Weights of a small mixture-of-experts language model, trained from scratch on English Wikipedia: 64 experts in each of 8 layers, 1 pick a token.
Below are experts of layer 4 (counted from 0) of a mixture-of-experts language model. Rows are named router (the router's row for the expert) and show model dimensions 144-191. Each number is 128 + 24 x the weight over its row's rms, rounded and kept within 0 to 255. Numbers have three digits each.
After each expert's rows: a language model's description of what the expert responds to. This comes from a sample of Wikipedia text that the model never trained on.

# expert 14
router:158094103097095136168160112180140136127143112099170169133164125168138130146125090136147114104139119128134108119128138109123128109100098113143126
It responds to: Single letters and short pieces inside foreign names, especially j, k, š, č in Slavic, Turkish, Arabic and Indian names, such as Azerbaijan, Petkov, Sajjad.

# expert 23
router:133070124110098170140125117123092118118142109063132119142153108173127123119124097106153123111111134151111101117096146172150110106117131124175100
It responds to: Word-piece fragments inside words after a partial prefix, such as gr in ingredients, ut in Jyutping and beautiful, mat in matters.

# expert 42
router:123078122117134145131137156139110109135158130078125115175158126141119121137155122141147137142103097154145137077121100138147139113095085098153094
It responds to: Consonant-cluster pieces after O, P or U and in -rop- words: Offizielle, Opinion, subtropical, Metropolitan, Upload, Snoop.

# expert 6
router:107101124130065159175136153110123129125171105128156135163138086156103077108106093144146102125131099139109128130117130197114129122088078099128106
It responds to: Short pieces inside hyphenated phrases or parentheses, such as up-to-date, back-to-back, (age 70), (loan), plus odd word fragments and stray bytes.

# expert 25
router:102073129119088102164182095114112108137167112085140114134140121177145111149138113155119106101114085146126109096090133145152153113085113153140090
It responds to: Word-start pieces St, st, cl and Cl, plus the mid-word pieces um and ard, as in posth-um-ously, c-um laude, vol-um-es, y-ard.

# expert 34
router:130090161115127154157150097121129097152169105076104100127155120108128105154119121144155142120127102107127126098090147160099117078109109117131073
It responds to: Word pieces after an opening f, F or v, such as f-our, f-ulf-illed, f-uture, f-riend, plus endings like -ious and -ior.

# expert 13
router:110095142106100162147135129120124152164130103074126158108146119159108091122114115115101115117116112135115126105108063176126139140104129117099111
It responds to: Slashes, en dashes, pipes and middle dots between table or list fields, as in Mertens / Minella and Club / Games, plus word-initial U or un.

# expert 7
router:111112084120086124184170144159116112098154082128107120125135128142119114166091127121150091146128095141158095113077109131133105095139107120120126
It responds to: Vowel-heavy word pieces inside foreign proper names, chiefly place and personal names, such as Azerb-ai-jan, Haw-ai-i, Rabb-i, Har-i-haran.

# expert 0
router:096075135095095143128120126149152149135143124103139101147131098160116089126103111157109119141104149115180133124111130132098164122125124137195077
It responds to: Word-initial b/B pieces (batted, bays, boxer, Baker) and mid-number digit groups like 00, 01, 40 in stats, populations and track times.

# expert 45
router:105122149145123168144127099156147115124160139106156129152131121112156066166109084137160142125080080162149135108070150156115166111093094091142108
It responds to: Pieces like Car, ar, Mar, Kar in names and table headings such as Alcaraz, Nicaragua, Carlyle, plus LaTeX backslash pieces like \begin.

# expert 28
router:120102122112078127159156094143139136175142104086152138159152109099111094154138100107137141101115114120131102112105139148115129068115122144166118
It responds to: Middle word pieces after a short consonant onset, mostly "le" after b, e.g. b-le-eding, Ath-le-te, plus -ple, -ble, -ight.

# expert 22
router:102081137119103130141121105156137142166140101096144180146150104146128104134105118144122119127140166144177089125107122162149116106118117130185136
It responds to: Final syllables of proper names, mostly places and surnames in tables and sports results, e.g. -ter in Rotterdam, -hen, -son, -burgh, -ington.

# expert 49
router:128112082084109141135086153110149103141164097084178090148143083117135102167104058119153106105144115116091173089095128139110183046118122130164113
It responds to: Third-person verb endings es and s and finite verbs after subjects, such as "com-es", "focus-es", "it is", would, could, must.

# expert 46
router:098122160130118137119142110157144139139187149088126146095135131121120100106140138147101125159091125156176114100091154104111142099141088113106118
It responds to: Capitalized words inside names of places, institutions and teams, especially New, and words like County, Street, Airport, Racing.

# expert 51
router:082148163123105123155123148113119113165130126079131145127123104183159109105145117120116133084143108114155144108082136125119160126159150118151132
It responds to: Nouns naming works and competitions, such as film, game, album, club, football, season, and "record" in martial-arts infoboxes.

# expert 11
router:087136159125106139121138121136099127131113098101159151169151060147124126115112123143103131116085119135135136090106082134124192085071136117136075
It responds to: Commas ending a clause before and, which, with or but, common in reviews and census text, e.g. based on 33 critics, indicating.

# expert 17
router:105132116128109117131154137155111133133144087092142191144152094154140125120093127119102105155132108128130133092108107136145169096104125103134122
It responds to: Commas, semicolons and in between place names and their region or country, e.g. St. Paul, Minnesota, United States; Washington, D.C.

# expert 41
router:120098103136119144171123127132104136156177077096168151164151129145120100121153074123116119110100082098175103106100129148109158122124125089138117
It responds to: Unit symbols and tokens closing a measurement, such as km, mi, %, °, }, ), in infobox densities, climate tables and specs.

# expert 61
router:079154101049113144118134101165177107172138135088129151113131124155133115133113092135140124130138102111189103123108125115119112102115102100154104
It responds to: A lone space token inside dates, mostly between a month or day and the year, as in "May 16, 1997", "26 January 1971".

# expert 37
router:113120105094106115117151151129112156134117087129123161157135100158104115114109115103131096112114078145141123067108129138108150117118126066183100
It responds to: Linking words after verbs or nouns, mainly as, from, at, by, became, including and called, as in "known as", "derived from".

# expert 59
router:122090088104122143144100129188132095166152115080146167142137135151125149153095089137149113132142112159164092109124115124116151131109080127140096
It responds to: Periods ending sentences, in abbreviations like No., St., J., and as decimal points in table numbers like 20.2 and 71.66.

# expert 54
router:126098125105087122162112146135146089126157119075145103113165112158134111155120119179130127120124134122114130082131125174120149087125092124115139
It responds to: Syllables ag and og, especially after St or inside words: Stag, Stagecoach, Niagara, leagues, fragment, plus stat and Mag.

# expert 16
router:120109110108112145134086122145138117169151092121154152148122111168127102140126131172118103125097116122148152119115103160161157137146088123155097
It responds to: The colon after an infobox or list field label, such as Active:, Nationality:, Deaths:, Elevation:, plus some list dashes and heading equals signs.

# expert 1
router:140102094108091129146155132137124094130144119076136119117143112130145092132099109154097115103088133122152118105124125135139133104114115082148119
It responds to: Mid-word pieces with c or sc, such as fian-c-ée, desc-ription, dis-, and hyphens inside ISBNs or compounds like French-language.

# expert 44
router:134131088112121156167107148138155143122164125106169145109170089130139104145129047121116076110138113131102155094099122121107156095121091114176114
It responds to: Plural and noun suffix pieces ending a word, such as s, ers, es, ions, ies, in team names and nouns like Bears, Cyclists, Liberties, plus es in Minnesota.

# expert 31
router:119125139075108145143104098150113116144166092097171114142131116179136126122140112157099103129139125129147117132109155126160139077124127130134107
It responds to: Mid-word consonant clusters such as ast, ath, ft and ch, as in bre-ast-stroke, dyn-ast-ies, Ecclesi-ast-ical, Cle-vel-and.

# expert 52
router:119127119101108139124107129147103098165123104108142121130183136166135135148109130146097130131134097122132145120055089135126127110091140130139135
It responds to: Line-break tokens ending infobox lines, table rows and list items, alone or joined to |, ), period or semicolon.

# expert 55
router:113090128126101152120129127122108126157170099075114129173162103143096129145151156131152127156112099164145151108095144117148162117096122084132121
It responds to: Digits inside coordinates, percentages and table statistics, such as 39°18′N 20°21′E, plus adjectives like National, private, local, special.

# expert 33
router:106103087127120132122115117156113125140138113098142173147176117129097134127081124129116124113098107154183131091106152165123139113078113072113088
It responds to: Conjunctions joining words or clauses, mostly and, also or, but, while, than, especially, as in "Economy and population" headings.

# expert 4
router:083091184141110153126166115152085149119138120089124144148132098166106070092108105111160097134078095151149143119109104151126141132152121092131114
It responds to: Short tokens in infoboxes and tables: "Gen" of Genre, Preceded/Succeeded, +/− score signs, coordinate marks like ″N, "U.S" abbreviations.

# expert 58
router:143102129112114156129142133134137141155171112114151151129129090149104120158130134138155101120088123138120146140110110159094138092101092087167100
It responds to: Past-tense and participle endings like -ed, -ated, -ized, plus found and built, usually in narrative prose, e.g. resort-ed, Consolid-ated.

# expert 47
router:105137104055090167126114142126130120174176101135133133164173080118113104164126129170134105122163143103144147113080113173133121114146072109155133
It responds to: The -ing suffix ending verbs and gerunds, plus has, have, had before been, e.g. starting eleven, covering fire, attempts have.

# expert 36
router:106075142107123133181175124118116079168154131105119139148144105134131121138086123145152140146128089134168153113106107178152141103098122130132148
It responds to: Middle stems of Latin-derived words after prefixes, before -ed/-ing/-ion endings: embassy, compressible, accompanied, introduce, repressions, difficulties.

# expert 32
router:120118116122109139146145121123123144169154117066129138146144104155112117119111123130158151142090088122172146089117128172136104088123098151146120
It responds to: Word-initial stems of Latinate verbs and nouns awaiting -ate/-ation endings, such as oper, rel, particip, activ, gradu, and ul in Immaculate, simulcast.

# expert 56
router:109117115075085125148163099141091110123173089101135107151174131127130120143110102165148137116118084143188167089074135157113121095121088096139101
It responds to: Line-ending pipes and table divider rows in wiki tables, plus the piece it inside words like Unit, dormitory, titled, and cr in cresting.

# expert 35
router:130114091127104167117162143115095130173141155120136147112146108179118074138106094135112129133110128140201120118119132126145140128096120104142128
It responds to: Word-initial pieces, mostly V/v and Latin-style prefixes like ex, con, trans, acc, Re, e.g. Vice-Chancellor, COVID, Exchange, Reference.

# expert 43
router:089107111082083109130131061126119128113103104132128178172154117138141113135076088121169103124140077140119126102112090135128170119114110099132118
It responds to: Prepositions and negation after verbs and participles, such as "tasked with", "clashed with", "did not", "without a license", "affected by".

# expert 26
router:121148112103101144136136083150105140139131107093143134125142117145133112122142116165091124110093110146156141125085106148137150132118083127117068
It responds to: A lone capital letter opening a word split into pieces, often a name or title, as in Census, Cookeville, Fellow, LA, Debaters.

# expert 30
router:125090110087139140147150158124149112141152088068144138147154104153147081144140139127125159123147077113136117118090098132126121124130083120142100
It responds to: Word pieces right after a capital or lowercase H or T, as in Hindi, Hinduism, Honors, Austro-Hungarian, Talks, plus Personal in infobox headings.

# expert 38
router:111116117121105116156099110106110139156139109124135168136128071171154105155138127135115123108096077110129167108097104143101110099107097104122118
It responds to: Month names in dates, often after Born: or a day number, and sentence-opening In, as in Born: April 2, In the post-Zia era.

# expert 3
router:087112163123104157153148090172108146156150110127162123119174127127142115151126112176163136136106140166142111112075086141131123140156071098152132
It responds to: Column-heading words in wiki tables and lists, such as %, Votes, Candidate, Qualification, Attendance, Term end, mostly right after a pipe.

# expert 63
router:136116144124114183157158096145132114168177082064152093169158088141153103139152107143137142132114126119134128104067144151108138144090093112147105
It responds to: Pieces after a first consonant such as ent, ust, est, ann, as in gentleman, century, regent, talented, candidate.

# expert 20
router:090108155125132168152121090120119086169164120134126099133135081178136065129140128119104099098105137118152172134119124114114144101157103107120125
It responds to: Capitalized words in names of institutions, wars and places, such as United States House, World War, University, Museum, Department, plus art in artificial.

# expert 27
router:092117122083101133118149123140138120121137126130172170150177080125142075135155115138156126100090104124135141111093105155129096092101101124156135
It responds to: Determiners opening a noun phrase, mostly a and an, also one, several, any, another, every, as in "has a score".

# expert 18
router:129146110101071157135144162163113085128154103104123127106170111158094106157126108133107101132143083151170154093096095146127152122114129137151126
It responds to: Double line breaks after sentences, tables or quotes, and the closing == of section headings like ==Distribution== or ==See also==.

# expert 62
router:134161115085123116177125131119113118141128131114143133125160096164097135108116117169124137103143094109131135110130107192137158120123103123137116
It responds to: First two digits of a year, 20 or 19, at the start of career-list lines, table cells or prose, as in 2017–2020, 1966 album, 1960s.

# expert 15
router:141127161099123136142145099121103105142165130104139163129197137146140113120134116114116103139136152141145116100121081153131180111147111134144110
It responds to: Capital pieces in infobox codes such as NRHP, FIPS, MLB, plus ^{ in km^{2}, _{ subscripts and the pieces dep and rep.

# expert 60
router:138139120136138139159161090144162141133141126079137132171153116154136088177141121137105111130127086114161118096126097117118143131114110134117165
It responds to: Name pieces after an initial capital in sports and election tables, e.g. Kyle, Kerala, Mohammed, and country codes USA, UK, BRA.

# expert 19
router:126120136113079160155106139126117117121160080108119126134141089152147083107143122151116137115083125120127132106097124156131126115136126125133096
It responds to: Word-initial w or W and the piece in inside words, such as w-ing, w-rong, discont-in-ued, Luc-in-elli, front-w-heel.

# expert 39
router:133109130136108154114137134129169116129156085099116121139138135128076111150144114145093099072124109130159092091091168127130126120114124097101088
It responds to: First pieces of lowercase words, often in species and taxonomy text, such as fl in flowering, pass in passerine, moll in mollusc.

# expert 48
router:082122139085096137108168129170135141134142086119125162140154096152127128123135109136139063150085135121133128090123089139140145103100119068181117
It responds to: Space or dash tokens opening wiki table cells after a pipe, often before numbers or empty cells, e.g. | — |, | -2,183.

# expert 2
router:127131141107116142100151116131150108132144107108113152159137088137134133161153092120104116116095119134146133106097148133158113125103136143121117
It responds to: Pipe separators between cells in wiki tables, mostly after a number or name mid-row, as in highway junction lists, election results, sports logs.

# expert 5
router:090142123078123124126114111127123132174159136104136164136163109168143120129128072120142070129141109126141123117108117114162156089085118093126100
It responds to: Opening parentheses, plus some quotes and square brackets, before units, dates, scores or asides, e.g. °C (°F), (born, (1904–1992).

# expert 12
router:094138122106085128185170173132117117150142108118127117123115110159119106156135111124079105107104127147120104118098139166131142073133101134140101
It responds to: Music vocabulary like music, lead, singer, guitar, vocals, bass, plus mid-word pieces such as homosexual, hip-hop, canvas, memories.

# expert 53
router:107101142113123124157098149121155108132150135050158106133143095175113090151120089152127150101128090140131123151130108147120124115131107132148093
It responds to: Word pieces inside personal names and some place names, often foreign or accented, e.g. Élise, Alessandro, Jiang, Julius, Tennessee.

# expert 8
router:101133126112113128118122112133156133102155134104094142164151111178115144128124120120119083114120116120150136125078110171133132123068120140135112
It responds to: Pipe and semicolon separators in sports statistics tables, game logs, squad lists and review-score boxes, usually right after a number, as in 35 | May 9.

# expert 57
router:106123089114108127151131118165115107144117108117135129123163126132133089131133138159103120124104114183188099122077131171137157136154113121128116
It responds to: Sentence-starting subject pronouns like he, it, she, they after a full stop, plus capital N starting words like NCAA, Number.

# expert 50
router:116115131146082135145151129165100116150160137084133113129195121159113106140114116149144129101097123148156110081117132168118119128152089149124102
It responds to: Single vowel pieces o, u, a inside a word, and short syllables like Mo, Bu, Do at word starts, as in distinguished, linguist, rebuild, Calouste.

# expert 24
router:110116103072105139150116145137156085116154078107154125127137117153143126172106095173113112143144146136109100131084144137099152108109100107158106
It responds to: The letter y inside or ending words (Actinopterygii, Holy, holotype, narrowly) and endings like -ry, -ie, -ty, -ly, -ary.

# expert 9
router:144151113114073133140120129115134112145177122081161128166146099163129089129151106141106112157119093163146142113134133138147144119107135125162142
It responds to: Capital-letter pieces inside abbreviations and country codes, such as IFPI, ITA, ESP, COL, IMSA, plus letters within unusual names.

# expert 10
router:100110126127095157136109122125120105164144131133132154134146089137154129137152124133150116107144103154162114115096155119115145088140101107192096
It responds to: Abstract or personal nouns after possessives in biographies, and suffixes like -ation, -ity, -ment, e.g. his time, career, wife.

# expert 40
router:117132081092096134183157112135125122139167095074156109138160119146156120146093111147112121122119141147124152105095102138160127118070122127142091
It responds to: Mostly the "er" piece inside or at the end of words and names, e.g. vot-er, Tyl-er, Confed-er-ations, Pu-er-to, with some -iv and -ov.

# expert 29
router:122083134114107128139095112150111129117166103082135114140144119170140113149140123172119141142124112161137087124099118196145140106127133149109136
It responds to: Short consonant-vowel pieces inside words and names, such as ad in Upload and grenadiers, g in relegation, ay in Player.

# expert 21
router:103104110087102139163147100124138128166179134092137125156137114136124099125096106143144138105136117164148153117125146164163139059129133113132086
It responds to: Middle pieces of Latinate words after prefixes like re, pre and con, such as referendum, seek, amendments, demise, rehearsal.